From a checkpoint of a small mixture-of-experts model trained on Wikipedia.
Size: 13 layers, width 384, vocabulary 12576, 37.5M parameters.
Experts: 2 picks a token, a sigmoid router.
Training: a variant of Muon for the experts, 334M tokens, 4902 steps.
Below are experts of layer 5 (counted from 0) of a mixture-of-experts language model. Rows are named up (a neuron's input weights, with its number), down (a neuron's output weights, with its number) and show model dimensions 96-191. Each number is 128 + 32 x the weight over its row's rms, rounded and kept within 0 to 255. Numbers have three digits each.
Before each expert's rows: a language model's description of what the expert responds to; "comes before" lists some tokens at least twice as common just after its tokens as in all text. This comes from a sample of Wikipedia text that the model never trained on. Tokens count by the router's weight.

# expert 5
What it handles: Word-final suffixes, open parentheses. Word-ending pieces like -er, -ations, -ah completing nouns and names, opening parentheses, and capitalized words like American, University, September.
comes before: "(", "of ", "and ", "in ", "was ", "is "
up0:131045159121120089124095066110125158065149046151154108117169091158096181108037131088189192150146115108163059157104142136200143155081188129165109098107130127089130075124128120133125124095116087102126135103148060137116130134127120118136122113166137134159111088176146097158100139108122090133
down0:136138107175143122102125074110144126206100130121083113113103138099110074110124122170102121157126127119141128108125124152113116112131096088126087189163145156118166098053068159124066154103135151133142124113167095082161111146084118154098118147090070117127141180084116156161142170114115093130
up1:176178143148139146135133152092146142086150091123170137178110166099113170105106061102112170115068121140138126182091173145176103090163150095080169119170054163144102093140050084089128138082120019119121141110157149073100099076098090136163136143137120125171157132068173107079142128139153119094
down1:142084167106175130114104114126101192062153150155147136133115165102080149149095098140126167149142185084091149111140134083134079081111120098148170129208163128087125181138092119130077098167099125151132182149115181094096127107105103067136123144166132102146148058120122133109102157163132121088
up2:097143127105102119133102039153148107113158139092148118097157125140131131157117180094099105137105134195106150118112168190116130124050112146113155149139102145127077129155120120091116155126152103119156074122133108125139171049128138116120143064154149133157128138175124125109126152168090110168
down2:132118122086169139156163126177131204190094111121131120088117142186167140112107135105121178092115157118174104106133115079091106160179168110104138131156165143121188141136202107079169136094117079102087149132045144121096126167132126161127095153098132180158161103175150133129149122113150125059
up3:052082102167153121133112117082144106096141140105137163112120149146098130140137074108134133065104175086150163127128095129116103083157115097056161173148129113122124144151124102126187140145169158130137161127137128133123122124143131111134147106133144117107134089126159120152161132088138082098
down3:180117138144132157085124083149098179105108117167153100162155131127141092162091103113115091166103058174146143135067078161118100148064153150168121157112144135193131115106120105127126100144142120104093167143084129119211171126074164115106172127123156156144139116120121106096133173060087148110

# expert 6
What it handles: Verbs and participles. Verb forms and past participles in narrative prose, such as presented, conducted, brought, allow, released, often after was or to.
comes before: "to ", "of ", "in ", "by ", ". ", "for "
up0:151176153144167129117079121088132130111129169146135101174044092161102076156119096102104096145137125145109093153093184173172120054106127117061143131142134138138130127161134093075154121108101134162099190154080112121139184166144191095096116114143151140105173137094098117130080159130079115132
down0:083144087125090169159148113111108171122104065119124124118101172101163136176117117120091113137185118147096187148075155179115122106176118160065115159153079141140127150099141124137138149092152145131057182103180058128136155125145171180155069170135067117189089119165134132155208145123136132162
up1:138190097071139041133093115174168207179118099180093089105124147170163084121105151084105104133123137088154124123119110131128106158145121086139112137058109136081150196124143110118120150081102084109110092102100118159113080103156164131159157119188153170117153193108079104094128176138064134153
down1:109056092162117109178143134067125104168152098154105091095123031114209180107154082126114153140132098117080091133208166141101214094126068135166113084069098079162131143172098087135092122104147177106082117184087135111147184143165153127058139091115155158088103155159177092192169164095131084113
up2:192168087171063128098164142072101111117141126152094127125135043196152086117173096141117117105148127090096134106135096115138134098062088131154095163092090151137052103064156095133113128134109094122134119101155142187108080172124127091132172152148170121120118122162160177157121091127153118142
down2:112124141158146129102117080142087130147142074163115079149139143073126157103140150118099119130100155146056153126157107129138145089157104157088133061176085142120113127067137113129135113155107121092086113178055135176083083130080154132151091118154098084098135118123191135122145098111088086088
up3:171104121097138158136133134163081176150108142148138151144167107163129157105064114124175143120107164128119137049134173195164120189192110091132124090164150150081112125101147105160074126132098082072131103113120146087087091197124184155098126127161091187097118108098163099117146120137130090094
down3:137164133127130126145124135131130152169143111116194134107125146089109141125078178113112147099130121120141101108120123140127132125189085160120185173158126096093114173181172163098111174080144134096137134161077111118123167103149147087133056162125118160220188166197118128143147138109103105100

# expert 2
What it handles: Prepositions and conjunctions. Common function words in running prose, such as of, and, in, with, by, plus colons and table cell separators before entries.
comes before: "the ", "| ", "a ", "|", "his ", "\""
up0:139167185114142132162098057140146081112131139115116086076107039197148139095104093186156136141124189118103111169132100182111186125095139167125225139100114120108126149121116115161127116144093113138197166090131114128129134152115104163095080163135106161150125130148103114151165123120160128127
down0:146073071109115047181107171104104120126148165144113161140164136090148149112177128152176194119142097085108102099140113122096082094158076097080117149141094106114134126075126175168060114109138156143131125083189165133161090095166103136051127098130119076143126153061166141128120156066145125136
up1:165155066126144168179151110140131152090104115188119140071139114183142177102165094178119124134101150135107169143151148081149158113111072116156139127141115113146114163098095143106150113078098107184140136074101104172115162124164160111093168146162133110141147074105141097081143172139091123129
down1:055090154086172149189118092143168126150124138091127066195169158103180121197082139144178146159079127152128113147145104167119099127152139063057123096155155134099173110155127107111087135107150113128092086117148145118144146179141053131113103116134161078135153152186156146134117038091167079103
up2:139108168082201156178121114111177099057169160144169117163161131148093190149156067161111115109147106102132105118125162122112114132160099175167080149085058113117178071213113138138104141106184103156115133138109078162136162138139079099155155127122146180166123101178122134138105143124079115090
down2:096130090089086097155149131127099108082055179085099152113172181104091134112082142093145181106120122139154111111139110154103142170099136073121163146138165130107147158084116061098155143088133118108095131129146117126210103122135112155149125086079122100140098088055157170117169133093160161144
up3:051109100154100106138130152131078138130142044106184138216126111121103105118136082147089141114102135087157113184137146139112126125097125076075122172118107144075124183158117255172092089126107127087139148163096156151109187173146008122115098142107193170097141072110132128159129120164138143074
down3:134156081122137122101161061155101121083136148149151108166126101123168168159103171166108151134135154154152100144108129107079104083164088108120136175143157144191176119096123145145092162056076082109134123175141133145162120165171072113120113123168094155122095166125068146142142140174115149084